Experts of a small language model: 64 SwiGLU neurons an expert, 4661 steps.
Below are experts of layer 6 (counted from 0) of a mixture-of-experts language model. Rows are named router (the router's row for the expert), gate (a neuron's input weights, with its number), up (a neuron's input weights, with its number), down (a neuron's output weights, with its number) and show model dimensions 0-255. Each number is 500 + 50 x the weight over its row's rms, rounded and kept within 0 to 999. Numbers have three digits each.
After each expert's rows: a language model's description of what the expert responds to. This comes from a sample of Wikipedia text that the model never trained on.

# expert 34
router:414468426470506502635462516545520535461579513564516433450526439500483521449525510496526520533620456414493523523466548442479512587402423461442408433512481480552519418499465547531481572524466480490614521411492515529494484538528517536553461476482500420518585566514498505515533444477544453515520541558467509475399501479485500522540503413510462468480468571441467508531508446533518533565543531446544423430496391584425488517488559548502512465513477464460393466557540474468461567508614519555525503484488403469490429441439490430392442493498532580498558456612589500613512451515540560480478460496479434470516567588582434480447540417511510451508440534600509509481489559439495477460594480500511518434399446457539461426517465525576460561378431566408504503540416503482513501434465530
gate1:537522434455533472496548575464509475503511515482455451519576480508521461518551512433546553506436448425436420547417501453587463498541451507513484378578447441543509463433424545521555497562587511401589525537446466482478517483492567535469579517496451456506493505483555515575492537580527453541632493448443487521529501554435506555446527473509554432459456538451483392510540463463464465410441426416491448522399472465394589545481534502579554519510556468386445419497420435487558396468563445431470496520571503538517533477551442516510438410536458560491428533450525490510465507532517542400574627594540486549490498591461545550427507449452579477480548499453448581510401504477465454487463500480451468467490449541523580506463426441447421542529489573441494496525464555475437533481478475
up1:531572442466566486471471428497516424420507421460481477495475498447521516556489434506521565557364412521493429417457478508508395510486475566488473511449469502415599501500498582497570518568520551466476419541531513480486547494515514558496571630520476514461422505441505591580520547525518523503514445544506482497560545466384466523459388498507509601499495482543391512594495436425493462464462592536456467485492456571540551469388459421541534532460552416416500527491469433514507515559548588479520541467578561517456365466559551441489555433497428513444471479454513538511521540531459496479485533597465543445473455667514445438564471505518588481489509509576536500531584526437515538384482564525518494519499461487512577423547481451560572567532502442515553486483471526485483476450429483
down1:489418536534489541516445613428408573506498510499430484506484450461548434431367514550530452487611557512462529506522564485482606513481490460461597522493447566547411593566602548542497492581495422530552540505471537529530477476475553530500486448525570479521584543564473446580472530501463492585471504462393536511386459547636460536546567522443484418508502418501509470500600516537418493488585491486468530572459548440584505525543462521466478583535477469562558519536456480471519476483497463565488495600500484544453403570559503479537543560527501517508524568451507538474486502472471497521539478603495468500570441554490515527435574552558463585600535529454520492485516490455476582597533521623521506535460501537500446464477554488408538488486462446425474442491509518447438410564583405
Description: Pronoun subjects and relatives starting clauses, like It, This, There, which, who, they; also It and Me in song titles.

# expert 13
router:534371531596497444439494540524474489523508469437531510530463452458531414412544497551489605517527466492507490537511463522585439526444465427464498496532544501617449535475515503474466568545548462455611430521521517551509436508571454425476493506488579467419473498571513523448540451520544481468571553480502534427458516421550471447517485527458494566559533476404463455496419417503562471479484425545474484458477518526424658546461492545494521590439528520463408533490531479511482481607483472465561464445493500471518547452441577500550494490499544485475430539599497630416440491574579472563528479505533523516484530597537495658460471472512495563482459485563447571488478514471424476472544500445509502538492380455496559546501439397457444517644480465467469502388539468566554483574516459
gate1:431462536451433423427586506451583535527546551473539485588497507491523518543460483484518536487571456416544482495468476453466446481450497542507520571473544457452585467491572485470582545448458554482551471468421549516542472580509480432581618543526469593434475486539510542483516480449503546507462480550533447414440549411443440499542552489449452425465503607491471506538411459538467504502460521457572572399503459494514569595456491538568441542451570557435455473529493432556501466473496556439542443451436464471500555503459457536558445547503546550468525544585519580456530529494509530501594445366468507558540532454434439480419481548552546415414431476490463476509470482506483474523580472462349535521406485479528549566496425568514345513557485470464540439428455491570491430441512516
up1:448527570569477474508501452490435495500515569477481499581544555545452598425449505465588507382511475531553505521471508488431529450446467497486501581580499421581527475535543526507547464468359484414514483411531545520530535574500417533566532455555511555412495434509509502516401453444485410510396518529554464440573517559449523463477495486528477555516462574405463503588506407580515569521476553548440580488603480431575506531456426534548415565519505571481446459424488488609511444535478548439452540435506571451586618544520557472479532503571519511455556494507511525400499567458521480432510429535458594539488487494447432472493524520546556435466396615542556548541424503541503510566463643517455477481546483483526488564487469543497450443519504492503477461536499458506491469550503464
down1:509486441472588544442593519446507496499545508480517434476492375533548475600491589521509483471544469487448475473547511476454470522536489503473545553462488471431472506619558510447555527374583620499506539486507436546428537396485523531488437499516465471527463441406430465483494454511446639599528541594565544612409471494508506579471442471384504499496591528476634537520491498449510469469493490426506489467420500510528555499429477504489461440455502514502507473525511527535463486479405471504516605553498509410534537416510536477497528597523467591513451507506429598476502546520524466482499416436582425530497441559514457513481422539536502489489560540484416482527510532445464508406431470454524548453584468397472502545526432536424492580536489422575577498517476487450474617493508566
Description: Prepositions and auxiliaries after a noun or subject, chiefly with, at, by, per, has, had, have, against, gave.

# expert 62
router:578531424576513545459487522523494403501524512466473528540506536453421543462559448535448487439425576484649572536475517585485512566452473441525574502432499507485524454528331481544438504544489488531481464432506540428435449431514568533442492488509508535535531484557532482473523570471604481490534456421493520523493496519479607494536464494556506478486422462523594511392575566521533544524434476548454512571431528538435476499551497485516526485531496408552497532588513544530518438548536451450503501401480455491515476592455622517496543516505476482561431526376476500537437528518586480498480514482538497512533514402421518582562457516519490352546513568462577507435577503465541450487425585459577531545451543492445531550454636473494446495528496510567474419516491485592511522459525614
gate0:475508561481459445414445530559514500468459508530527483517421518506546403509455509526552472531507534554497548389438476538555543447479487513475384486453549566439583518519566559402445484480619428534547605458511582512484454502480470518532479532474463473488584590491511446483505511602500507453473477535542479490464537478582516467415534479469391507511501549483511531485570450479517436564538443459444553452517443434553486435464483492490384469435498488435545389400439430481502533484465508498449555491443547523473427426517415464504551550605648501528571443477587456557493526421530587467483531421513522540462530549490519497539506420481434537497389491494514643496446569480508602502512478507520378450544447520458521483476539532536424458470569565511552409458449516583473532541524497
up0:555524456538533541572502515548490558487551487560574499400455541503491535398534457437552442551476451409526513461515518461591454434581537539396576544517471455480404584470519486617506525528437452508536456532569425525551629546503494504459569550510470475440450483481537608540486521443432495541495553530504497539521475520486480448472448558527521532535575487606404564512436538491560504477586555554534487516457525626496498576512572557441563437542459475472491526542562591498395476487488397560482539624448465555464509472470456549430483533400407455454497458499433543513508500589422432458514462543474468484469425570515515381475533510523520538481575476525488460462499464522497419552523464475486439498496481493465455564466472466423551501441488460478434591548565514391532455445437467
down0:544454599465538545476584493480420472624424455491563509494533559504450589556509471444444504463485458500493545510620487506454493497471518515521482420406458537518506508537573452546570549431419538425440438437551370521540598477509468553521577450458511510449360502508412533452485563468433469465429590501450421472436462462530487494452466542533501555483517461403542551528507455511498516500545485594552507523440457511475402487527580464515513490440449502479459522520540485440486461448553542525530522467513488444531546484470549526542480488558388568486449542524532540501532527552473446466470435554429461553431533452534443574556422496580567484417457527485468435633453495445551422452453505513425546429485514487510459459474484510528568508554486346490579578506446440483425469466442416
Description: Adjectives and adjective endings before nouns, such as small, large, various, political, drug-related, fastest-growing, bacterial.

# expert 29
router:511457399512527513445527452417448510491443411496540598523492478522562533519454617551494409514473611508453510453583493425516512442532497483503493455559562462537564565530469480499503534469535463472555485492448519479514490437476487442533561495530459528458453527468410627593567576495566483543566493391479433499498603506519505451500481610452410577422551490534388424593514466512389513464506476437534538519475514447440478480479606489498451430380624415492456479534550490505512600546542500526541516431568518604482553500561564436616521552527491567567397612478547491472443461496507506536551511461531494474532475416487478493465499609488549451498553468492501481480523487525552464491514450534445534422515590487569467519492446467527512589523447505480450430475493472513473413506490528
gate1:404442519490379468472482468484550510529362492488506541444510591498478523551591512451527528459465488499506499480456381543490528514473429496518471436533500553518450418520554542512569431486569454476524396460493503513493466500521511478475471572553503466560524472525588474455525558536599466458522431523464445371477474462431464520494568474503563478510513480599477531467547579567479587477541439618439552523576583490495595554497535498468569516509428432446549499503548673566574576460460629598517462506515505568487500521535477507586518524412460525494494540504546498518528522529453633588479520558455489529460437448558510509546466463456565514524560486524466477449441509425543482536589465538577452498510529487553482516451432448526486421487545493438456528586497494557583522560454396
up1:437458515496410488476511444452498497460451477478487526437560586468450545587547523503502513516494553511510444519463343537522553520414517496547483464571517574547482473519493546535546429511607466464525435482549456498538505450497461439446464569571492482487483499498593496458506534520537505493532394555492433400535529471478485507426502506481547578470602484605455454514539562535463630504609411546438551535591555478502547496495512546452537471458451446453571467548485621531540504473461651619500490413522469542494580561553487485605520523495461532535454587510519505500521546524457611623465435478417473473488443426525503507535529507422545502536533486563512502484455544460552483534637422525561504470509541517574486470483451500543580480531523485462402502539541454572552525551493399
down1:514558467440540541450474445433560536468453475449512486464431542499479532483560529585506590427487440502516479429519514532489531325539381498561496519566466509563488439516576411417456551472537436416503474474475521453536530537470551521457456529557420523559516561533524485507462517490463477506454493460469492577443440464481484510513432510515525578450470486466511604530508455506471436410535499537507521534480495488566575495492402502401520577573455463577463530442449461432486438509515464442473526432543525422430497491452523437569605484545522419427521518546541465486538510529437489517526478515487646514400546504593510477407490495471498531538490604474458477619474505522503508400459489508479546439566492495545505620443469518489419496503487573563618527478404536571496429653519492
Description: Pipe or space tokens that open a wiki table's header row after a section heading, like | No. | Date, plus the word List.

# expert 2
router:554517522478556453482424514615465469479424567540539449489455463567518455434559468483565530473409500445585508437469507455562385520445530490572506495567424480422474457521433428512526540600447551560481426558471504465492443506532532527558510527522505484473561575477535550392531502424534501406512412441458626489483499500589489521546496478496526650466549538522584573501574507462524494506470476493505464446499466528451430425544547546560588476440474477540578551524504534476517444469511438510481525443498474563505534493493571549596492506508517490488468489441523498477456468562516536481470459542575499501504525465480560533478470435482471474530430431485565453388575523419431464453463505464509539549569497443394386587524635393517500567498443493543483358504431559482458525412533470
gate0:516587501403517448497503393511484515506533446446492452499489490502521586539497475479492491413497571513507493509583527455450506507556587451552443555484529524454526521471472447433453402491487496473532504521452512487511465440491465538497646434539542467596451644404553501428411502514460501498477518534481563514420530449589501511452582451527565452456519475479504551563515445587488579299433463432536489498406443520560466484593486518486562568474525536545474495486495423467499452519536383470466563436594444430399589488474446460519455579487565447463393491525543518481507457519461548508360428480492550541491508468524572501445462455568485532491412511506412468549471520449563473513491529497512580507538502498470504495561488425409534475504420476586484567564472514498464515451533485
up0:513532564454429471525476447519527573490571459495499526512483526534519563482483468441521473509492560582563548460550432475492494474525512497601557525554511493445502538552481447484443384518598456550549491422457526484501500504439509408433574440491511479534410662399524575507426509577445480438496600583458586540421489439627540483516563488516435496485514513503475585533513462641497460415464467542527484482438462522507470508632518530468552608487564495479444476550479532505429487547463436506377523430467489416491508481467419519566477575536515465426412498495615491545483463462528498525403474422480494460512499490504468518491465404485491512472447508585451477506487503531481451539498448555548555484542414494463494471504431540391587513503421588519473585523537540549556533471591480
down0:521483519543549517442503521470459485459550618425477572516501480473496461526476512499522562560568496470497437556496508587510504504510527560460542533558588587575491492498475554474527543586549563534413520562515362580488487554397386412408510520446566509503507494490415479495575432439505466474422552495504538496487558496507438521492485527562496528541490465485462394424515512497469472596509530478525516591603484438501402509492443432501465520475543523490429444573567537401385401543454457477530535459454468461503514455570455425536495542510488484538538585474571643495471550536547455476528554430534628511531526491508335459490520492466409477450483568545468496521467478468432513505502488622490485527481495391436487510462439526463482490634550500535456516588524461506524514532485521
Description: Past and participle endings and verb stems in narrative prose, such as honour-ed, Assum-ed, increasing, led, selected, asks.

# expert 38
router:497467446609566383371541538505519452609509556483482469462485582460474510520560446530520528466522514455664525491432437519455487628459452529472476462566513501503487503454427477491446412489518444509579513583492414452431504488534523478471593453435415533512500618548482486476582525424518429470503575485495528486580499532539369480524529556446544425516564504481501541495487458510625490556484413459438419544502534604482430545550421543502469512485522446510488547481537484485437484478509496522534519425459475528445461462445583495501591433491500529576525516574507568530462491559470523505436527422561507470454526521514550508467476517452481493452438490495640498501569464433426517533472390413593510542437502540439503562470478485510572514526553570527499473472555576524616468496484521
gate1:499427451534575439422505448505442515499466470536405418527530487452472439465473496539481508522540530502544450377551488456430430502486493481610529403495515443439544430472425477591567373467504521466533487536502483435437395429436424552475409444527476647570533529441527512541529513472526497490505477425471536536537486468449508523528449502498568498414455498504542482561511552475499490493444523541568427476461450538486523495524481453550451435485517579470603499566495553544525518618517557521491556503505515511493524599539447363540431435513450532509484500526684498448524470460453495488590459440485526380532521468523513481504529536502509482459476429468539514542490461486543481511495490474520480473505493538477499532610556373530586571485583538430499434505464438516500405468522347
up1:561576528574448452431520521528544554583574512485488508442490550552454512513527537490386518491494528538528509566495426473519480525515521528510504562568506595503457519473591431446475475360512453479485427499514509610415503596437528479546449524469524422496540468515533567423546422503436421505477474572464494508493541416466508461518494472476528490470529494534369558467564499490556459502524431528597469526420551511439552532535534486579408585496599464566598484520550594401552476538445578487531537541452517445476441535500489503566460477557538477495493504517582500518435588498496513566495449488484463458583515510485473556419467484348427448516483501443455430545443414415490435433607535568517454523376516441543450563492449472550480454492493503642515454475485511517495527531454476
down1:609463524531548408493566512490496493592531484511528539563437496574520511513471476561517518538442553563485470553513547498510443628442544529518482561567509456457405567485518463577558469519427446478473506555520512465480457512455483461522522485499518497499539498558490547442512577470470510549423615481426529481501481390477556560476494482334467496565485531551592563475628461515558451485547619482534476604454550481467515436495495541497534564604544469538529421526419532552432538502529505526553473486530490496506584440585535536418494517525507401538468441414568502484459464424482435489616486505528505519536530586503449553451394535458517523440495479493447457529529578557530485506627538520544432538364496551551553514462459570495549562400547538552553463488526496535573484450534455
Description: Common connectives and prepositions joining phrases, mostly and, of, to, in, by, among, as in national and international, copies of.

# expert 8
router:499468550481608450453527471447453508551476471476453455454500437537520531422528526540470448566519426522444536486577476452483513496517522552470482582434558557427498447508549478499456454528501515522553545532467435517526549571563450488532472506497421491496450410538453551513485461542562610548506486489495542570546460609568553554388512486383504431549504463500544388538506381562495476505564486517428507510513412529539466502535528454422593578444539613369547467504433461511560545441401549539505495586551545472534492455379483516507415493478528469531447452538440502519579513488561386540415510450418506501560554569604529506473507473421389479549481480465591503563532545473578561569462488509533478473552512488523448468567486558506457499519466489516602553504541502462562474493528388
gate1:543534508442509497516564429450542497458432481529444519458570527487611523510528536515429396485527454613450470572594457501450516518421453506501472421450503544405579426388580534533574585414445471516449494468581500419555535488521467476508549495454481418443503478601444543485499413409553542519535504448463448443510499485435467508517478367466469462544534539543442416451482421541458563387407506519448466541515542494507616487371490493508535524654510542428504540549562485520562497498485512435565444566540586432510478464439493539423479424376572488520479492489457526528535420574515530475499496566586528481467553521483526508509482464519448539468497484473486477501586471552466461512543549540475531555557441506521537439509477518509519546476513502481514444551414462439628532507503495
up1:476548562552516512560551513563549443444531605464583564511510501455502535510496526496467572428506500541542536436480534509577460549526514597432512554492547507595481546531437578527492512537478481584622489484544555397504490598519481548506497409492465493536510442452443519532519516503522520514511447497476507385507543460567487470517458534490519484502549446528498555536465498472603442564527515426432476506492583455506400528482473555521449525484543504565453492480431502535358536555486508516397508493478510596450570488520464392535464562551549562470627456441497446498460473492530519519499530422514496467477437583432438540553357506552484542573528543468535466434410599493507551442600495663518411519485580464506426481490474470523497375445567542466434514439552551533454457462525493
down1:458518501520544457503459490416474529538565494552523476527542506569578500434548383520576462497521519456522461544479426505552461461458499447465567484592433531575487558542439479510527427496554509495565440547545559387543511524454557561347415497516497552576478434515571403459450451532484439435476512554434451462524461507462486518532501544484458533567450558470532487513480413438444539504611533482452452444556534507499648485477537494470566464541493468515568531498506559443494564548498479437475406515475529609585484501545582443471437498407514425405506635494513417505460477553456545378548491503423527439519477422488452451430455542480535534490505566593480444425554505437476464480493563435485514422495503378486458521398506502505563492509515450577502521493462562536435467487494458
Description: Opening two-letter pieces of longer words and names, mostly con/Con, Lo, Ho, Hu, Cor, as in con-troversies, Hu-racán, cu-besat.

# expert 3
router:498487488478519521427580554511475422450499371459496509510488462396498469469470528506549458579475385502487495469505471577553482466473491489384453527430461438495399472425553481445497548484522553525554467538553435493529461528437557495476463482480499431555510493542397532506512458508541558418523533517631474443599511517561631509577503548452463527517495478530555420384449493482518520484517568502422583426475516481543464441482486517529504606494533497534516605519391493515539514486497575540563510547532503507543548442441407422482424484519549551528490398432514517522595487457596476559450467466520436420531525511602455547499582493504455556494493463438529438559434535494546541536510556584471544524587489492602556524489430477534423440436472465513596611535420507481503570547484451
gate1:465548551458487504493514457521457503515475497512557527495542529470537526597500520507511545441512471483526419559577497452483521472463574508500498472514553429547435466454519452437661537386491430500461472483499640450515488639516496368539426442548547500506390444571565493496524399475572489416468376502521476474522509531414465506453506490473399491394459453550470508519551479517540588498524511492509580466460508453465550453467522543588514564523534545451473470492516652534526509476434518577571504482479587541496450444491386564453487390426495562536438481543478435431506523470506595555477513512465487465527505487495440429429470437501484510463545529462513476422528528526486481508553530578539438534553531470532420477588425557559453507527483444493538593513447509588607540520561543
up1:540510503496567411475549534473504464587499448422497472509521499486576519409613522516533437517506443545506426516567492503537381435421516552567458562543467473435549550513503516487426488577521507550590517518523408510487494469543527575501493547495458475499483517476488561525495409513452466540463560512509498597583490468502541528540436539521502442549485452452569451451421521522460476384461573529497446580349401527519499586484475400497521503565499497542570599480449430406423492477512458489512486572510460458467496572457544447526482520493511519441595559483443503594491482427395499506528454497441487543556457506512573562503476520490522498468453468564558503527536479429451491552438518432583479412476452498474580555358488459386595506546477601557523479539548608507457445500416524
down1:481576474539444509571540461445503457471451533455535525454504475587524494558522556477571486587526476461563489508465474501529523551416467498448485408507652487434501488515509515505557537467472529459528531476556534519466469489491591534461544450532536420458473510441498363405549475381505481426525482516437390583543523506393504509550450518569498525511470500508435470461530500571475335558547514564504498428450470435476564505549506417424450521499523544544539506483490389514522496514448409506448537580612576449458571489544491497497467432421505563497579579646520549482488433447408427481486502529518547458487526515456553433564458590475501435425499552458524463527546506490545480556490514537559451500468534514509530528570489519495484449592578505617498529443503553490583512389569481
Description: First pieces of split words and names, often capitalized syllables like Po, Bra, Che, Ca, as in Poshtelu, McBride, ballad.

# expert 5
router:439494569463445516453532498488556494483406562433463523442377415514518492506542481434468454469511593518459568502503442562448494539519466451478501412550514531484526486595538556514491465456498432564576450434555421463442518600509504430523561469462543471521499435484503495570458439466409474425410420424411575505435520452446589434433495490509424530534574534535540527559443411561495499528527535501513526498498540458456430491416548499467452417544522479503611527503440513483551413494531468575443493470439527514436572516477452433467534504507528504471572431512480543558552456455451499525632512468462436585455500467561453534517494503489357538467484458470606511492515511580559514474441444479518490592484530455561453590540549495437502528541374419516577490447433532541458466424529576
gate0:557503503538515466534528502465424507575528502493471401539548544519545474509552555515499415493539549500485377495442494566457477469471528508529496470576473536455486489568554407599555497436473635522399421537500483472561511431548471488423467492540499474475459519505563490452563539529539490552493474523504549383545540523544559559463483543554550534494573534395455462506519547586454536519472601528486538583504553550530550512519512415407421471494517538559439422510541515534556538471483520371563432424553415495514505538547593495537569486549517511540554563587457491482475445431473553538459487507452405472540442486375529489455474409470460369470468479503483527493508486479520469525530510550548544418397505549624475444488319522474477476508441535471505515455472542551597467534491444
up0:524496466494492505471447506557490486437478456531551558441526473473465509474436453486534547539452420471532590495513538493505509541500452514443490548389508550582523581473439621453382450541551391426532559451491509513485506492464496573519514462410495518517530519505432523527478514455448501456503537501559432625513518501501449501566578479428494519517397471594518505464495486418559497477604472477542460499435476492524454477473489610574572516509457419438620508506496531494436474616536454594457543554471535524461510459487423525565388454449524452508466462407514478486482613556500363523490487518576553462488551472597520468564519601431569588546549531458481421497490524509472555529519469458489507505578562438416458528506608555516546514469560495561458438537534411448432555399519496
down0:469459570462529466473488494559567558394434542530481407521434464523407497489527470576457538531519484478508429516468528482441476554401375452595426525479520530522561487506540564458486465527450531473461576468513509526486444406545444578492534542505550480486533441477493496576421457527489458446446557528557586452534510454554432485526468558567488505565497503492504499475483416608524463470542591487491479534451500531562444402546516549513500528586510444512531445460492404447421499520490400499476551388493556466424484422471594465521504444465423420543483494449464398549480483486475470547384514441558497487535558511565576504417496575433601561508509494499544503448497424510612571534496488438453572535528550503490503519497543608490498508456449519556426546601605567499496510456533373
Description: Pipe separators between cells inside wiki tables, especially sports results, rosters and tennis finals, after names or numbers like 6 | 9.

# expert 20
router:432570541618433523468554421492479445509443532484533459489495521528511448507543473474532523523515495461476552466538547437361488491477484455486559425541535505476576510508436502639477491488503545497459501536530646534474565529489441448565487413323435458463438529582446489495487430509414519462475480500557472440469501529384583471571517484581449485483507380560558593523478507490474500542510581495538513456497562533564541466438550497530550548533511547463495534542586522529486586526543422506527413566486422496508523562510429461369470528496373536510560582456507521497491587592481508442482501451437578464460498499510543515452473532530500465451501583494454563554490542512530437560562532500438451556543588451475556416541409552526490570468415450509500505500525492559440523578485517
gate0:434580397569513472439572461502505527420538466502511540441462516515511499436546442533502447550538501454558506383491530446503509460474471522554528479482549445479550547556499462496555479432485426585462452487566600458479472464559516462439468448501585452520450426498488520468577519363497515494504529545521511495441521471438504443565542488389451539369562519460596499462574547598491503505491502513460515490510447481486490525542525520486463533506539435528506476522494523486574473497449447494541472465505488517429525446543449502613526471351449543506429494609456541500487470461464521557508438384559499431518587541583516347522597498483419459461508557546531451523531567474478530434475579518515456452591432489618439532490428479408459482449517490524572455379523615481575513519530468
up0:475540404543489492455516493467537498463550539473553507487423504418379521486494511504503463573545503420504527352478517444509475407463411509460463452480541418416520497559513488499461444479438525564519517526563635456553446477584489468534487455505536458485472436525455504515567449383444514588445522531520500528498528456487582462538507466434501520421506506479484520466599528572475487522491523540488508484522473487524510473537510495503507605522565502519558487587571535579485499545466423553448437537589463455427565431522478551592446482457463500467473521533433541458509554499465539517435386416511467453549613521636554408555639509521394444482536577535500428533519551483501479455493501445506444461584441490522417492378473485453484538508521498477652453442517538503591535540464470
down0:461483480396555546463489486506543551502501506347510507536489459547610586594516528563542445532486471489491484461553513467457497505546616495542500482540561445472514547450545394450524557369433555520525609420582670519429529476612552596497526454497445469518471525549491489518440399454552487517489508533483509513520523525428462493528535551454519446474552443510483573533484467484499475521471486505499499486453507412513507507531539478513530535489624547573526513516506607457479579428523583554538462510471422514478441455531557475491606570521458476365445483385442358418475545473516471542569504449512513530567474483556532468479549421480472492531482566515493534482536538498487489464534495570493468481496380517524484543458518492587475466470506514453478467473419559595615551529540486
Description: Single capital letters starting names, acronyms or table entries, like O in O'Neill, D in Dwarfs, F, L, G, U.

# expert 57
router:452477460514489456559492521629442531441571506492528576526542383473535428561455549436460506527520443480522446541576508423519427481454509547460497526549475365446511540566557457442487502471516484591532459566482529438607474539474508491489470572510436445545515546494473480544442480521501555526435381582513444584450533550547544549411454494452473530494456510545473462498444434489587466526540571546442514550548532480524440560447505450480470486628509477552454570571482501466478571400497586472553512545409530596541408521542572487500571411568389554430438615471487559451455539468535448460516459530439581484515553514443527447502428470468527462549477572399558512551495497491536483487499553487449556502485510456499534419448429516509477528573552577463479410461607468516496476491477441
gate1:520517590460544426460440481513512499531590468491490504376469479499589469542523434501518520540496510449496531482436570476527424530551561556539444424489429501583558478442499499442424528565574488542567479423522532479508471425615575520489504585578414600494404389468561553457523422553534520447581523523398527453443435481421496423477509439506508443475513521459507457451463562495482572520513480465527527485503461418491518480517535492569538476558601520544558500439505498521457502420489514567523376528502454510495510525480461482590605505443512399483601534587478563468528606499519473573484581471516565471506581423482488497509473455522457478472579512551597442485434530470546501504549479487481598483496440619492487519541494474513530437514425499634595494575526530454483530492476587
up1:488506625433506462519450439487491544496521513449527511364491460520624494577512472473486471541455473514552470501471540418570413522518489605485518480490528485550544503482571511466454580504536536607543475445514528504503505465527567541572480529607425573528379465477522552505583417577497611445569509561472496469444413501425478443465501504556493436505481463468475476551400490526478521508507441503535551435494428402450538396510553543636472513561621543564503514478458459548437487455450522518554420517503466510466467419521445504590574496478472457491562544531481570436521621495579491571543602542514573495532589499448480457502445489430486473424502526561517452473414538488578482483543500527452582546533470509505462477556434543538531437526508517583520436553507595476483502460426547
down1:488443511543489513522558451463490488564418498486565492612474510450438492410538446542560579472474569451552529514476516539484488479599529562567425470423583569435535485484408500459596500543604357492519559458437480495437405474415500446506523519459560465517557597585519441489561561543544512428588511475571470491564464467573484500619526474494566535375426547402517445518585531550396508468559437537518518532415543504499534503507439559526524500430417535564480418437471427437471512525509413497442479400584448451547535466443504552502478446553515506422548515511633476510426469456453491556436462446527479514527544540465490486432511523478515572501539539529462456494578492495542488529497468437586538397479594528489458544492536532488530499501546509455497511525467515464517460536575510
Description: Digits starting years and day numbers, mostly 2 and 0, as in 2021, August 31, plus capitalized number words like Four, Eight.

# expert 11
router:541482500510489557450625518577592554568533503377551466499414459588500515456532481450409510463516555478456609464469579545517614574487467552503521485478475465536411466544524539554473539492484475462473523383523467539484467451514525415467533528532450515562536526453478480545536515451447516470458481554537516573491511455463565503491459459506489520555532562420487476562450491500519546502547453510510372492479568518456463434467499486472533496408618494419543492511415524541526514483544554530499487498488529475444511541537607392483502567505608451447476417568478510496468443526471449575532569439634613421508491459542480522484489544469456494367487448533516560492490480536507407419519594430584454484443496585514389480591528490456541512526371448470448411479531473465447487458509504
gate1:568534476500430471484446463543505437490485448586378478422588578496443477394562456400526518471546477550531528517509431462592428499529434482546484491617574524550480524476438474545463436468510477618488544530545465493540498624507441524536594504518580445526461502501498499464613574459440503502371525479500492404559546525508549430513479509473505537421514480495429539492436524464535574621588434492521497496487506543438519469556543530503434556507535459438571516537501566541538494402516441547449571557516404495475517510557509486572456497614385601443536447461453510531495464506409541466484470557531485440491524609531526497510488446515422529544586379464494494518531566494477502535513468516539486493448569480562511522508569473453523542458411531467429547504542491557434465540408471
up1:435447551554559513532524505494520532529469595481530539505443400415514542547471508576530524485506475375512548487483542545433512479499452543463534495498399458496513488487551513548558580543470514477443491457429532494461515475538538535426455501460457511513521466541517534509397411495561533458657489526509481534426445408498451634521544515607546423605477464619544471478585535530520441506421542487433503487530496504571510555440495494490573500554431587569398545473540522433420495600452508485500510457530553516574452520420481565493498460420607423540526537477590542554526530515560536491489540443490457553501437385540499483498551490471608516448463603580488497509455462522564528559502488430512482496564465471439496561460427466522429413499561480590568499534426495484608498502529532
down1:573586570511389461554551512528495496507535413478437471440413451538484570514440622448564496448461499566536384481474472530509518565483448501381504465529551413497496458550486499546483455492652509521399553442532531504487528538571478466478458453489503450522479489566418461562506608442568473504456518470414530665547418473554418490392407471462407560502501517513462472502502530525490476555499599463478469541564479465523531482502442474541517549457499556475462532408570521512534445508535418380525510567589588500502480513523448554542460496436585438574425469528470482551491504431563494520531526497468505499455644503498502500484486498453481533434538488498470522455520613413526475537582518465511557518477483472471482515586481607550433544474524538575535517494452491565462509540497495
Description: Pipes between column headers such as Date | Tournament | Surface, plus dashes starting list items and colons or semicolons in header-like lines.

# expert 61
router:448468473548403601447513438441475519530648462467517458527503508578472515487509486492452484471495466515525592491487431463436534562502540521543465552505415584472553417463444498525532590614473485525470487620429493533508458438521484385520543485494521554474561460542491543478506493517471470502477560537506544588431509557468562591472505428532509443484485520500490532446552544528419473463377480486548488455545564494512376491505592488459443580532451520418528526491502508559468439614481446498503579425536511498566512583407489517541513486450444485594490566383498510504555584519572404482475513480581519553539550446459582509567510467528539403525484499452450519432428605510540518481502473444563474475470505446539448517463489527587567548510493497533548470528484489578360537541482628
gate0:470562476500393501466486452556427487477519499454568465526490355567438503477502560520484514535599530416525585471528418477494619473517526562494457495592539482469497480373484618526477535449522473501503530498458452613502427616478373470547549397492422508435556495442497506437591495496572533438545594474449495496569505471475479491566504519463465489437559528531467505482523600513532561433487450469505519426498422500578485509539518433452464507395681413407536502434420507508435476545537496527397502589528444472537484501510482458551434519468480475471452457388452512492480472503428475557485516472457559478531534527488530467515501472433499505486549575477463483522450527493441581449471480528462460493537572537450443485481497577457444483463443488490527533508586620491487501545436564
up0:473447493491500442519605635452513492465481562514361477565565594475391434500439539456567452451521452569453495600567577525514450432474516510455538503431529538487456597515549466496401493477595545483427559476538464478486546464505505488470500478412516454479569543501460505522463475498454519499469491490572482488498559486596491525475534466566505497557482528510439482573505445486483337541507489559493454608513486543451604513437426600516541626603419528495485501506578553488524466442494538528464493533548511502461505472473513527468476556566582502530492501580569493556497519526540452483533562503485411479510434507561406508470513467498506588480402462503452534571462455589492456615628490563518531517497427486540552499482496444533514517489591479476459562428494436491584503454542379
down0:512531521549463571537511426513502560545512425469480523597568540527447485509471510506551469500519540500510463448527492544507503482473544502522532588439546511486557464507512538446527488577545478568483446473411608594500499543595562519525550531470492626482633423509561528531475444471477446495487526392496553585495429513546476547538510548537569475489535561554503570535554425497526464570445442488549455465478538481510500562518559523481496507493451521440466510400503561566501421546393468484415525489494597465477448581438483568536619491576440597531463503546433482499483623588545507388459433484411550437457588431503567527479500528492533464568433485484517447568495498558520402484450548410467405492427415537529513360534536448441520503512558489456476463529540480543469505409556534
Description: Adjective stems and suffixes forming descriptive words, especially ly, ous, ful, as in critically, significant, privately, likely.